From a checkpoint of a small mixture-of-experts model trained on Wikipedia: vocabulary 33859, 192 SwiGLU neurons an expert.
Below are experts of layer 9 (counted from 0) of a mixture-of-experts language model. Rows are named router (the router's row for the expert), down (a neuron's output weights, with its number) and show model dimensions 0-47. Each number is 128 + 32 x the weight over its row's rms, rounded and kept within 0 to 255. Numbers have three digits each.
After each expert's rows: "comes before" lists some tokens at least twice as common just after its tokens as in all text; "raises" lists some tokens whose logits its average output raises strongly, later layers aside. This comes from a sample of Wikipedia text that the model never trained on. Tokens count by the router's weight.

# expert 0
router:177126155141111150137147187067147168068189145136097123092213073152108159189131174146136120104138111139151169113137097094089129113151121132120162
down0:086095177152179070126176100120153037150101095134072157150072139132147145193152162079143091073056109103122020204090138151205130148125136092130105
down1:170146040146079086127151175098114166094192142106133107129144121104139156138154132108130162122146134159112132045061109117080124170145106127194135
down2:152129138129166121074061125172151145193082145133088142107111021121145122082130073123125142174142103113060126091176139171160084118117148101169154
down3:099135107144157133131121145064114080144197146139150134175141183062143108102114127136112155125147131131105165153133167142216135118211069165150173
down4:118128127099114131118147142132094141046134070115083137125169128139135120159172119099127118197102111158149136144097147157221114058142136122075046
down5:111154131133163159168156152151196148126192145139106077167121103087095114102120139144143193067129117119119169067109137142095159127095073127147113
down6:131153063116022143155098110126081114116140125122176141123121109122152125165138106147167165098167169118133125114136120094095113186091140158157110
down7:139076180156157092112123162180139083146076103100121139139117117085114171125157112129080162140078135130135088186122111184198176146125137116132135
down8:155121134109113125105110111159145097106169126098138118176156070146131142106146121146110126100117103118110126071122075118037088131055113119077150
down9:160138141149054157100167121078118099158172133139138093139155102107095149134139091096092194193157138117107176083124124104138074103094126161134131
down10:111140139163166104137178135121118092079219153097146101086136197120104097158068148093186084083073164098096110095116154087125161090139159141133162
down11:113132119188123166106110108133149167118131122194154155104103186128141055151123149113111110096169143117106076124149088090181117134073067169117135
down12:151197138095140141164099131135116153064176129102109108152128184181093089172126148164144110119194124102094150124098111115130126128132079136084079
down13:101135200082198193108128166160139153115158124221111127080171144113149140104100028124096115156071173126117135185128114123109071109135159130138138
down14:131117062143101146057159035175076140182151103185144148119144077090129119129099131135143157134155114119175161141202120135144079082071174134130171
down15:142071171133114163176176115165114065140105166122093119136122172157101105141114164106127145146112143140079173145111107120000138077131121152162156
down16:086135160101131148123152112131103177141116070174134125134129109151151182096121126163106132128149128097134159123112133125028072144162132167115138
down17:106094154191180134182146083135117129123151119110114151144126093117157100128115143044133085170127103133134136129119117211163088112111131122131119
down18:104160132070100151203092142158157161094119139098151158189151151138150074140151102096120112102137116161110157098119148128123112082163121098110136
down19:165107122114079107060123107077112158187176132109110125059132142104129112136163113120121163135129106159197126157140126114255082103130120174128104
down20:125157152181096187161138133102090093131217184156158108167127121193105069131090165180121142140066108149098182166115146146171131104110075123112131
down21:125159109110127071105149101156186134148102116172083190088124122110169106128117109115107230157181134141087150169103132122140121080156118120104196
down22:132120122137105121129110142116138142078155156171139159153092077115146145084100131084166082132050156085114120125164120159189118122132132148104079
down23:147156122141112160071148090125129086139084139127145114168128104148113103115122163128105119131147157141118126173117178114207150106098128126122158
down24:126171128094152153152138099167155046104132104130174185196122114109158150111109091123112089127121133092148148148167151159089145082121121091137131
down25:106192111116130134107119103139056133179100096142108187079094111076120085127134156138116127136172118161093107075143155155207137113109111084132146
down26:128162149102080143248105158072142145087136107137103110170165135124105170168148122096129110156163145185071164128179145123151132169147125151102133
down27:126082103077134136109137060149131121083089069123109111128154137126125100139076125096145128135126091130091120133066148127104111094103176092095193
down28:137117164145113091189132103061121088161114124116159102098182111130183124098130124163130106121128092162124148126101087131176117158151134102132131
down29:073132126143144160088109147163079140144121153118161163132141181129086076145176127086126212117084041131113142156036125153038112157171114110107089
down30:127107106183111134097114044148152149154145190147103130109096107172131103155141146102125096120083158076089097091177163156084137145138123132168109
down31:158144107159131078052143167068161102132175144068141143112149138124089146172132128114173193126088106147147108103126134124180170165127203078154120
down32:115116160125119135173098139210136154168056112106090138053089189111145120120130175095088139130157149108135119113075117120144111144159145119080086
down33:136118156123169142165166093118133165130099092137104059158155142099148118131071122234110074132154094119100125166133095137106108148164118103179102
down34:106166144097143175103132108111154153179095153140102071122127112119143156100134066115158086078109160137170139124163072177100141133183080140086127
down35:132106135187120107073135071188116159191088125155159144124092080108159089082135103131098109143139119104085173155122118133028119176121134087119105
down36:104077122140117123078093115132173164191110079134127194140122178155138110133128127143102143171096164105105083083196078173114141138054116089182157
down37:129116132085112151070143079128110122176107136187128119187107116093109108108154116149085098112139135146154114108116163154167159141112125108103079
down38:116141167183045117123124235127100103063187133181125089161147116124134121123082063153174146163131105125158059061093164132077098139118123086122100
down39:135136152159122117058171133144122170100081154148141175147150242094140120157124099151151114084105105117159110159110137119166147125165114129080100
down40:148093138147184089105065103192105160132025141144104149175113174159101140104146110090085139180099162117071168194162133164105130109105181126140158
comes before: "-", "|", "The", "=", "==", "In"
raises: "M", "P", "L", "S", "T"

# expert 4
router:137132159154153110059138094146138113124091114119140121117081158131120062158145121096128081107093080128125112089085055102155170104192090136129103
down0:138134088133114100168150111110158223118178096167144098081147058105151173138120140137147139137126080123152202137127126145148107095127176143142121
down1:134128125121150113101092157165107087127220119113108157112137168176142167165157102141141125149087159085160191109075127136209131131134097098123108
down2:131115132186155148127128122131155150134102142129151099131178130154131109141127136169061142105146135120152100121111118144091083116145112118172157
down3:136111138129133142118189136116130132122173115126152124141117000146088105131134122114161140150148153111173123139160141144146150115146168106094097
down4:159178107124115127106130120151145146129102185130201102113165120149123113114171135159130161150106114114149107071095150160031120122215129123133166
down5:111101145119154157137145106144167083119114142089162143151134140106104121138113175112139156184224091164121124136119146143066164132215125090135122
down6:169174134136117127104108120103137150063085101112141143136151149097175131208149090079149122138145127088085153149186094100106161124108146136120125
down7:133126195108178083151169098139106165165150116186134085070147100146194090096080170114128173114099146097120071070071120086169061118117180140164128
down8:113189140144086156081123198133139126075130126144164151125146131121072096243143097166108105090083153127086183164146123110117125122105058160118191
down9:090127105108117114126159158085141152143050113152111118139144162123118093172070139087126139103143047089176089111147129167000168111172076114111079
down10:118176127165122129110114169159155162098084093143169095121090104122089122146124154147163111122097108126122161111183185093120093092136111060107108
down11:105128164164146118075099133110110143147059082120069168128182163148129086099083096110096145137107135145092125149141120162096193134213133116107113
down12:150128104155093098175181106143160168098102096119150124074162098130142073155149113158122135144128099150128144112118120153118104097141160060074133
down13:167153164166119106053102102143149092128190087087084153164103149081136133116120106115087178118150141103129103113108198103183137109095125076129139
down14:182179118132140114135064157215129128132161130142121130131087167146120124145130179196117130158125172104147120052156124094051146096130168153114122
down15:143112070085131123116120122119114131123100116118150132114181146128136151155114125110093132151121161117063113142187054153014100142118101130102142
down16:076075182130099106170110159122094168167051115172103098111093166111062173140154109095114161090146076097071117184163083132016142138102139125106062
down17:122087132131064131172122142094069182154115159128157138112106122170128131150130128108106155125138093135103103172097122129153105101049168155134061
down18:157159139137174107163111146113197162087145110118133134062179160111119088096104119168133139139100153150150100119116165099064144142125166114153162
down19:147080080100079137128171127120131082128163099149122066158104013099157135131113132106128094096147136108146134136103177192145124142114090120114108
down20:151157107101065119105142114115147120141160124091125145121091038116131121115072064156126136150151115030121121122146090105109117146147129113132114
down21:142135153141101155104111130183149120125091164072133121102181212140125152132192101121110168151138107106104133121146104159125107134089138113112121
down22:159094133097172106148160124129072121098088113136167177078135234143164113109134139063106111101123124103126114117132081090094157136099092145137133
down23:142066150116101089141158097149117119142106103091144116098100050104119189150137136111130116089139107107109172106108150137184154096112139117108128
down24:147122134129088125199112118084177083147111124073093182134126038128165159135093062143114162126107168164141096098149169085163080132107081099100157
down25:120068153132099136136146091119097117102147110148162121123145071144106159135144100128126089090150118124099126108084110136165126169026098121107098
down26:143155102159101111114146142131055068095180102138104129198117151147145065118171113145128082118122180097092147138108096124109170172102128100111156
down27:077182154143095092089111103111115085107107178166136182123163081132078167114093190167109108142144056141132123095132100104086121178139087087103131
down28:147185104125138154112042124123128161139155186078138117117157197119139142158167125143119144182094143157098112088112121124094149110152142130126104
down29:196097141077132088154149132087171130145111127148081091138146096096141115104127142150087180076112088112134135135157124106255131154117152136092103
down30:161079117148089196065113114094143087102101107154095149163131130188135133129154076113186123146159088081170088096124116122154105127103148116067123
down31:121113118134214166183176140144111094104158141140150100105084066088093145102092155165156135097134080140133116110102152119157178157156102120142111
down32:097132211148060070155099119161079149104133156147084111105202149112183127118148091152094116083085167103174138146126131107126075158101136154119104
down33:147103133176126143100165122143159120075116152105123107145159087150092139123125100123121135175118194120096112118100085149193076066078105090085142
down34:118163144136109126115124134126116116135107097152100134103102240112140108100161171183115122133101168157141111084137122159071134096146124135192169
down35:159094167122119147099174111140154104134124148114113114082088097140107136062144138080187174140130145123119118150140136081049133124148085157116146
down36:095150137082126168105144138120102141145128109132120104124080173140106154147151146077148091074129206123137086172165092140042110080130082127092165
down37:154128126169140124094128119126141140115092070130110129114178116094109112042120075162110148148090107167093154093096152100188137141132143096121132
down38:137148201084139081139096124144166131182146157087127126096169204117152119132113096175115137156099209107138145142138167105092085130143148102126149
down39:114126148111106127133090113160090126146113167112072138130076074122114114084091130158131120202099183136124176127130112130226121125101074133104158
down40:148137123137098123117140171126129085099117122105105129191136089165114090108121159138155171047106094112184166106132154103195129123080093152104127
comes before: " the", " a", " The", " He", " his", " In"
raises: "\n", " A", " the", " As", " The"

# expert 5
router:063137125182185119167100080177130126094039112185138123128165150109161126145182148073093075092087119163083128082111144144165131128146096140125119
down0:119103164164181121129139135142112090159145161140166179089093178194142133084156104107114087164114163112155094140125126086163086146165140091175106
down1:147114138154164109119168119089077136199067107126077162168132151133137143143157136135119156089052091127171108140130160114132095129163154183118134
down2:156112157147127126198100129152149090130077128177118106108078127093149159089166130120158144066120080113151101123104107126222081120135095086101142
down3:168178170143104152171108120089095108094173192152125181061103125126202140102172166132124167157142190130114143112087176097144112103116096149164067
down4:153157158119157152111162124119126154161046152138147121109181166127137182148112102121151122202124147151108185120123090171083147129140121112105118
down5:112151098124158138153112198134073177131025140113130154094134138128077101122138125159078069131168125134153103093138116100126108130128134141131142
down6:127135183116220138121109155133138138140092153100119178102137134107101107171107140127113167128130103114050173150104138053146080104121131155091116
down7:158139173113116165134148140131119163092070149112170086161167121177132182149105139037159054182087175150188122123099112157123111157092076142154183
down8:092121153123160166123186139090109110118027121138124078133123116124100104124095083147151061094178143135070122112108146123172104116072133182124132
down9:101141135149104172148107068138120082120172105119119125146109157164146128152125107140169149129089094137122078070175063105031160119150116098159090
down10:102149132063114135081187119154152134063117095170112096144132167165125108152129087150104059124081097086115088112093113103073144195135123145102123
down11:151088113129133182146086104129135131133178199137131216140107158123173103165160143102154090158077162134116107145145095155255105080094127147148158
down12:109171172123178160172145112119134110087199115115065097136138168122148120118151131168165117158091098153116119090144134144000158157127116096108119
down13:083131129138152163124151147202053161105029158168153178147089132106118071083111110142132183139158148151159151101104040116127161055124132227170141
down14:071104124151164119125118076137152132122120155136113198125138107121089136144023094140113078165201119182157074146153167128131158109154173124097153
down15:144129103190112091108131080083143146146200119161111128110143135041158131155114126139120164136093169180103161145126119132071083135109132115098106
down16:121133166128102115047113173141119137147153112245121133125143083088123157089149127149118157102134112128149085135100142106077109099177162155156142
down17:139079114113237137118145122147119119135118070136087121164144117139103096111124112194088122069081122143134112168087126160255135143179134086170176
down18:125132097192110136137120098104143115153223117145154094189131075185126140143101152111124090115145072130051153149116151150166159094155179076111129
down19:135129077152165115128109083138089130175009120155147133127160144164123126091087065109134101203158170165106124163097105198061156128054119133121127
down20:151151098131095085092071126111126089134102137100070115174214172131186157076219130103112120133112128094161122113118116177126141160076148107114070
down21:134079119137098121134123151124099081137076117147169134161096118186108188136151165097150173079171186152203147097096100133073152085156111153116114
down22:114064122152114125158106135163122139150010126126129139095122142133073125162123147062152128104118142077161152113149128126131120112098093109104103
down23:094127118117081114185080096151143099164085174144187149164110149115147181097134154106174129142103175178159048062092114117140091056117093094135099
down24:127133131112093140104144152162117149105231151152113134114153125148119123093165100084125081119106148089143118098100156155074063122101082165200102
down25:137138096135078110065115127146097145047088148158084114124185124089145124123102082095133137161141141148163182140170110097074158126103121158156130
down26:096139133123123162068149140093120130133187170092125112128130135148144136100128121052127108140142128138219202132115152146139109134132157121113121
down27:127152108167124077160142167168130099156116152146085163155111197148135137204164158118105124097133145141080132113115122151189115126140105091147077
down28:127188111134050151135133167062122187106195158099143155111179101117137144140103156140116093104107104066053158145093170120179206077116113178119168
down29:156085170159105158157122162153129132103144157164178079132165166117075173121080098114117145088118105121107114158127091177059201091094065204163150
down30:078112091109141121102144154152109128136145074097108102079155136121116047130128172196111099045156168134062126082093164138008167126094120187131085
down31:051159177120143130133117144152155124127156166130143140153140080098151160084136113146152115163153111149112185163133110099183103133128197114134148
down32:075118109154120121152148135123157117093160090152095171196088140104142143132097187173121082153158177124106106110169112153095147135186185143163122
down33:184129116132128143185154166133113151109148074141115111089102133155103198162147137167135156134096082102045120124178093108077169134125094152151088
down34:088167100164148107130158114133157139151011090127073150092120120131148077080105153140131101103144128131111083095120112177222120169131139124096129
down35:124152109136200140076100143133137124139017150154093103087098083102137157048144121134153074133147133117090125095091131131100123114114103171167151
down36:133186082158162122094161090134127139163011146084142122155161104166120095129106141140056079088109167089144090088150145127085053135089149139116137
down37:131159138062118175118155082121134156145131130178132095157108128142133145154092130122126108145149079042154101185144106102110142157153176162076163
down38:113185139100095135080103091162125158131198133128129144087140121074170175144156065150159126142121165104114097114101094159119145164148112151143131
down39:143145128075123076095173142104142150133197081145106130130124173121138125182112102128125115175094130126115111069093088117057152135145081161125113
down40:081099100046069131108197126132139119115145116136113129150096167152164119113146130131122136138133180112091139159099092146080124169120112133136105
comes before: " |", "5", "8", "4", "2", "7"
raises: " –", " |", "-", "a", "\n", " A"

# expert 1
router:057060088120175111124173101127082078102090103151196056161100200097127192180169148104168141171117110111117168163112130170138104151100073141127156
down0:128138141166149181148159162107050126145096120110126109154152065148132131118102155134123099084142105080120157095191122174157090132091130112133123
down1:127165124129100114090114148111084158126061106079115131103089186149137106143103108136108168163150090140144138161088084206128123172110184113139095
down2:082015136131087160179120112118108098118107150136163159122085247072109146186093098134155135125132095152146165115100135166102071082132063145104133
down3:096140141133088046043156156066167095083072106140119146132159131155126104056097186108131049112072107146140161154119117100082116143108105082092078
down4:148147120145128119160121160119161082123118142085098164158094114163105098119114172058156145099101186132139125104091084095158134125153152132142124
down5:105138122066172157128119128201154120144086138132131093140148219115137104146151131152112107103128115134088124152120123165069092082066101191094191
down6:195136174148140151096137168141173124132073102104157099126127083145119070199132102136080160128129140146084174151088144107134106133129163106160035
down7:114137147104099119187159142144138124189051148165151106058076104121100181152160139183148123132130067163168123091047098124015131120085132138135088
down8:089068101107159177111128157094146157087084122142115132140143182128127166150128116097111131141143122089103122111058060158071172117148155144079139
down9:156133141136117131091104168106187129130098153083165114102154138230163185136097118122120076165105136099158132206139135108132176143108152155107130
down10:154126153101182095109105101062108139161097112134172086117058117151131097094113098088191159143178165088147136151087168093123087150118123129145153
down11:148135115176157080142161163077084119162183106150164193103107180103094113150155151110138056080140127143057156137108149126144124100149115142177117
down12:119072105108148124123159130167153110115136085141146162120139171130157122116132043092113146129102104155109175190143149160255135096130121126146151
down13:163126139172125165094133096115102117056140127140166086145141060088105168084145138100141185144164129136138130138121064199151142185143151104141139
down14:133142134079132070125114148123123139089110143111166114084176127153146141104153113137105103097111121124099122090124158162109134083122138077109127
down15:135141069060175156111147127116142162118134108087067113123111193146150091121164146097156158117076055134104143104153097173152058178117179127194125
down16:125158142098098116132107205103131164175149103153120129142133118135171146157128121101102110188160088083118152068148150073117145117165128128155097
down17:107105155114126115097114126146126106156091118119083125166162144141129100103104146120100153170089184131092127168138085149109156130108118128136116
down18:141199132075115121138110149146149051132156146119160100105121143061148125130139085148097088152207165124144170124136152118142122084124046119148112
down19:186156133134166148115152136110124115120123119154146100135100012161133128095138173117139163124135116101112137114142098136186155133137158158155129
down20:089165064126167149102156137150117173085152086118085092104137154095161096118126168134164141152101151125154083091107148092118135106187144098133094
down21:082134169066081146189174137134133144127061108176125093161145122129118098064098074188107089156084102125149085112124119176131118141138149138117146
down22:120194161094221159103128111132127120136185145115130143148172120137144117167143177126166111086170117072090172125160165092079186154165135120147100
down23:100133146108128143137161113165114043096254147101131099190049152112091107129145135144133159169161097094162138119173161175209111075134055152072168
down24:079180125161134120159111195085152126122126186104132161131122114132098127096175120105128157150090112131224134133128130101138097106118088168102127
down25:155182115122083115116177120086099103107110059153099126163129157056121106089167129174053139072130110098194096144084089095109145178139171142175148
down26:123134105081096111146141173067135118105054098146074097094047083155157107089150112130159066129104151095129131098131046165072115152155114133143140
down27:104116103068170102166108114148101153104181155062153137136158215098220119126145151121125115112155141142080148217163208107141140162136131144140093
down28:117098100135120115165166142186134085105129165104095181163142126143142147109098102101089163080109181155169084142149132106135126138103153153163169
down29:101094110150077122151123131164109096095135162164058117050150111103120137129128088148155094143123181160143154156138146124187111131110123137111110
down30:214104152118192092107143107138089104140146170168107119119112000169108092099139145125130105109107104168139089147137153163200130117111137142119082
down31:105186105127120155116102147158183112138147152133088075163191055112096166125110110060098138138154150102142125065119075140145191180173115094149116
down32:114140114085104185197107124117199130134133160101091101127141090147186146106079139106156137107168167125202129118126142087192062113146173176149200
down33:200156173105117101138080137146168121147114095116125149146181053141122105078096086117159087155138154138136135111134104169124149059131137113162125
down34:117165112111131166161134101110164132158167119134124141122117151073079094137101085161215098176062169160158087123058086132068147120132101146133172
down35:160138116082118146184130115111167123132190133139134093141106082099131084140136144118149084171199080075096120115127115098165122103169174078119113
down36:131094146119130170127099148144111140116145146112144093111150214093163111102155075115113127097146144127103106076158133135000189099179123114132129
down37:075149099162095098105157121094135134119139105136179126114127157124086170092174139145109123117109138109139155157105110172127172161131182124184111
down38:128156135134132124123151125125155091109089086151143103152102133174084095131194098102127119188127115160088142111073110089114127151094111092171137
down39:103081147168070106112112151163126132148133130113142112153104189128112102121143124139080235104145154095110161179140162091050153127144135120167155
down40:088116149087125153119201203156097124128091126158107131102171188136131164127147132152087151128166135082185156146113127141140099138101097178088126
comes before: " the", " be", " was", " have", " not", " is"
raises: " be", " play", " r", " lead"

# expert 15
router:082121086151177154145108172129122122109139131122158112185095100156118149090112167128151139117141189126128065143152147080091123140078118138148099
down0:146110101079124165109072136137079107103098124142132057155146116149093106140125127170125193112094119072124158148058149108166143144085175170158123
down1:173138133050164148095119106137171209172114045102127159060069102127196164145143107141139158156133164105093167144087068070125114138125134101123099
down2:167164158146108145146134164095135131165102196064119112173152058158165099139078157143076119085101162161116123133127128158170059090086102163060149
down3:145133110150209191167115085134115109179139140101150125072140085167142132139082118129082149156183079110106081106130121136035207098154093135156162
down4:051125097159080139158140135212098120123115111124148187115071128152086136135140121103128122144097116140164109083208111186091181124122128135164126
down5:139132149141158148110089117131142159162103115114091064116075120142159115167134126122094160096136098081098165142117158089094092122170195149099106
down6:152112061129182107084098125138054175196142159111161069148142131152131204179120096139104117137228154080074175140194163157177092158109153149149105
down7:152068104100088160148150120108125106097146188092111183084132174164100051137142158139141094164096099118142120110099151156081126105183098087128120
down8:096105130193146137142128097155148147130096097111136074138181137218124139135156100122111107109092140126114138098117189157194177161156128125102160
down9:121157121157155125190098105191146166144171114152147118134124133129172103102186122169143096120078248180123151130142143124153121171095132132114101
down10:087126094180151159105101111122082118115144178170168156137139168139158035159144168106137093074160138125111148127129088165070178163112123163125068
down11:153145141142117108134135128141165094156160126128092144125143166140120085159103136120078186101108126155150116114037155113088107130127075090161137
down12:077109058125141115117214123056143164119150159109154169101149163109151131119128122081145099165152108160114112083144091148143136216172097122121185
down13:133144181135090086154109165105183110115127083154074135151127151120135087109083155109200163106069097116105155153129117127161107132152137129144091
down14:100137177140123120098180120156119088108206131184154112129164081155109149091095085128144096093184137142108141195144126128115122156106125099052099
down15:099147198097103139048133105171099156159118108071147097117107144169117120116182114163106197139181073121112087021161107145067155027111166133154144
down16:083072147192114116139118103188159190124079091189112163059168127136105115155113093156122111135163113170143187109089121114153118149151161163101058
down17:094120106082092184113209118198132118149110172123136163177113137173172123111092136117064082131135114127130095161187138200066121095053119108144130
down18:101203161099143134130123175148095123159102185158111154141087082114149095071156143104168106119102128124116157135078181075183083135105150161113110
down19:118132126135162154124131087135186167089189143136156139101103123095125108150154102146120084176134191117100070077107063128126150130117108106131112
down20:087115154132088130119128122143173244142128141158116131120180089139143130096040144083079133129108141148088147166077138132158119133133154055114172
down21:139072166105169099117121135102149117138088112052176087097117151117122178157108094145137162123125089082129157134138166121181079091113042069113131
down22:149181088110091104075151092114078150123118178170136092185100151113122131158168134193138120109120111135071101114082155147117145053090137141169089
down23:110107115143142077175131119183195101075112153121126160133138124169107152165144101080111142049141103125105157181106132153135091160102096162106139
down24:129099097100115128141121070188138118156036125149072116186134172053168198163104118130146110160144102111158197149116109152105147112158134100123088
down25:117119100164081132234125137130151040099131088126107137106138194126121103159131157107148127137119143174138112155132082168152127124141143151155154
down26:168151127148112138084096144140095156140108137108132142197106142149149143077128109127157155123138109098156109152176120109055169164096145149186144
down27:131115105134119168094143109130112102152157095085125182143140137142076166158095131174113099140190101164126092129126117169080118125084131061133116
down28:070154122139108140195150120127144129131057089167087120155194165118155118149117097144139125133152114124062138150148148139187060136155095151141094
down29:130157147132105167084090093165145160164136108134090130107073074110139183128134105149139141137150177094160110133185156070142140138056144049117149
down30:129142162095151112113177175117119132136156110121069127079080133140145167113132043130161070104170125124126159121083119103049114129108054143148163
down31:131084116147151101193171162174111079102120112088125149122082189152074095149126126107110116109174073116136087152143123109135141147159163145106143
down32:124161186127059109087157128129106102178168124148086093165073117105147110068131138188122134139134183112115104061085170116179097127102094092114125
down33:139127141117126146145155121104119119089190136149114150130051096110170187108148122130104107101145163131090125108161106101164099114153166099136074
down34:138171166080091116146082092135095138134128131101121064136203140131131120162164173153142121132107102092131138130111168105220133120118125120128154
down35:134136060110117171132032137151082128117063092128110103126073090128132162182128161171142123136115107187125173182164123150108087125103155047078095
down36:116170114149120126204149105145100092142103162124170092119122143127137187086145089134098124170178118108157180080122093092083160132194135080082096
down37:137200157140112131213178138109168066172079178165106131115091128120182107128121110130075100115111132166100106146135134097046181185093132142163141
down38:130118129114185177117184155135090138101105160098129112148113115119166149140163174158147100105114175098136101100090110129136143101140125180083112
down39:127178108142144100089106158083135162185153107123171074097167035119183166203154121151134076151182166104092139095121093105159111088153130102140136
down40:175210142123108149102179132162122157109081178127135117161152105146149152160107093153129136129140086107142129117191161144053148115164088180179124
comes before: "\n", " of", " who", " were", " new", " member"
raises: "\n", " C", " As", " A"

# expert 13
router:178097065077110119121077171056121073158150025122047145177119177100139140100165135158130112154130141100094117071114092133110149130146114133121129
down0:140143163147147130119143194110054095138074138102121144144129132159255068143122142138120139140104038092134154059155068102134085172150220092182103
down1:124103110114111164082189096130093109130116170109116139086121157162093092135153149132087111136112239153104139127133134143000108133130148168144136
down2:097135129154167208155183072140095115089117120166139122124143138153117156155118140181113062164132100149102178126163100113000138151050073142169146
down3:130160139114153169108140140133151155112168176122136121139173111114082169089116126098143147118125109141105117137128162146115133150114139128140144
down4:048156145139155096128130131100109099127170160190160088156163143141156103108126130158153104121101180096090189118121115159166105104140160106178119
down5:126102118092148108147131164095164103102108093146105157155134070095123191136156163107102125130167148101154104145183103128147099126109179168122190
down6:121188079173115128140101139111141107069104125186135123056161163107120141116142137121124117158095160119158144151143113139076129142125172169108091
down7:108142161107095099143139137156063154153114155152132136178133144085128134166122137101155194098139121097178153090129140043119219097150110154139081
down8:097175146104109135110091065106108215127202188153174101125154083177136108133127139173135148142111154176107152126086063089164194162162075086081111
down9:143070114113126074138176142114076125119122087041140104174063130127100148082155159073163091097073117152206109182115142170196135105112093110150144
down10:066052166070092154141167148107112063100130142153148164118160125111159160081115169123136151075082153161144159065102118177200145100137064132103175
down11:131100107175112151182142084115170178099149136076126140140110178104110114116164154112185102145129170158155142175135124085064137128067128128124096
down12:133158118143150172097152121098107107136123138092151126122088093108063114122128125150130051122153094113133133117127164113088143149139080134099087
down13:111171117177129133144153166104200099100142145119125106194135080148110110155118148071151137128095112142080123118158074128121097109126132139113101
down14:156175172123105100124111114150165113185097109138153141128158115095135119128142102127105107158151131090159141144163139102084124132109174115153148
down15:110155206159092108108099122118161156119121132141165180101155143172169153102126129124184138099093127100112077096112184094179142134119058112106150
down16:120044161152147133109130124127127118126105137113106139158111122138127138140202175111140144166125130189119094182114095115151103129192123166194122
down17:157148149144132158117127127083134123104166152078174155083142136164156097158078188109088128088126160139172168106181117175184112160102090180107199
down18:133149122150164130135180070177163146059185102069180155119171174139152099155134167129150132105096181192156153121162150118147153055135070130141103
down19:120113108119171176142128125075130113132141095185162119159131152171124195130090061131167139132102090100134078180143151168117117149101127093140106
down20:136090131118141101137144081099099162194144140166129134100114098073111056138133098176122178128149052153165143123099147068139177093125111080163131
down21:097095156206159104139116114154109161125156115151166170121172135115126066112152134175198090072159118103126169112168129152128181091142161143132099
down22:143036143125091157081043116201110112119133148081092130084137160136132143154132149100196153114073148101158083136101119080181132060120100103115193
down23:170142185129135125190149119092078156117156125163128107140070126104197115152114148120151158097149111164096061099128143143075105175148144126171140
down24:157143175127138102171109147176159109129106144132146166144138141135142137134187186083097116042090125094109093120125164141125104153173118164082103
down25:064108134151094116086132129155102166186085104146156181192135100110101172114180131141189060126186115120083094115088100136169099102147126156118154
down26:140113132135112171159135168204154096148093162115120118135132124126124095122145111167115160141083144115137094151138148112133131136152178085124121
down27:113099124199135123094222130062093104113163117155127130111106151088120076095111154088129062127118122141123124130100162152148141167145095081172113
down28:173119100108141059048130134107129162116112077116135081100121109090121104087157121118137128151153131152104091119089138116195106127125136085092127
down29:137148095155077146134113142124129133093135114109054065126093111174158142113136168129097128177131121121097080130112176067110058149124127138092103
down30:081131144168127158116145163163078093146116136161119128125120160137093101166104140202094172143115161148118129074080120104003172151119095108108135
down31:146110140140141158139151133095107113125128114151173182125150097151152170134108123168127100154123104148141195162162130170186122085142111124148163
down32:079100136159130111141143111161170181178086186123117199125159089172132097150124155097084088089087108104071094169118071136119174135166123096197061
down33:127156149151148129105141131166148097092164142032150099109157113147068096110066101155060131136164165143092154138141151135077197168142112109101096
down34:160139156136047105114094157172117079129126086111092138201073104177108088106156107193088112115148143113084199120126127117052109089160130173119119
down35:181158147098090131111141163137141118181180118126123105160093137131095091070104128119224132106088101113120158114104106171104104079152100127086130
down36:132123076160168108094203150142152107114118114151196174115127226134139121153162092061129117124067133106134123104161098082110168177110148124156187
down37:130151106149122087061114150134170105094106121155067106109116121128143156124198107136108045109152066122154142112114123122138120134087119127137095
down38:105091105096175133127160061114119153184085125159208139138123074129084153104161117125117081180121102059108063124115155121116096127134116139091130
down39:086113162084115145173217127154084122106131186130161105140124108098161091118151113129117112132155087120153131119114112097103161181124151117143180
down40:142145188134130119074169123175106104101099194093120080106184142140140120110175126119116143103149073119168113100147156099131141095137134171124180
comes before: "\n", " by", " first", " ==", " from", " with"
raises: "\n", "is", "-", ",", " and"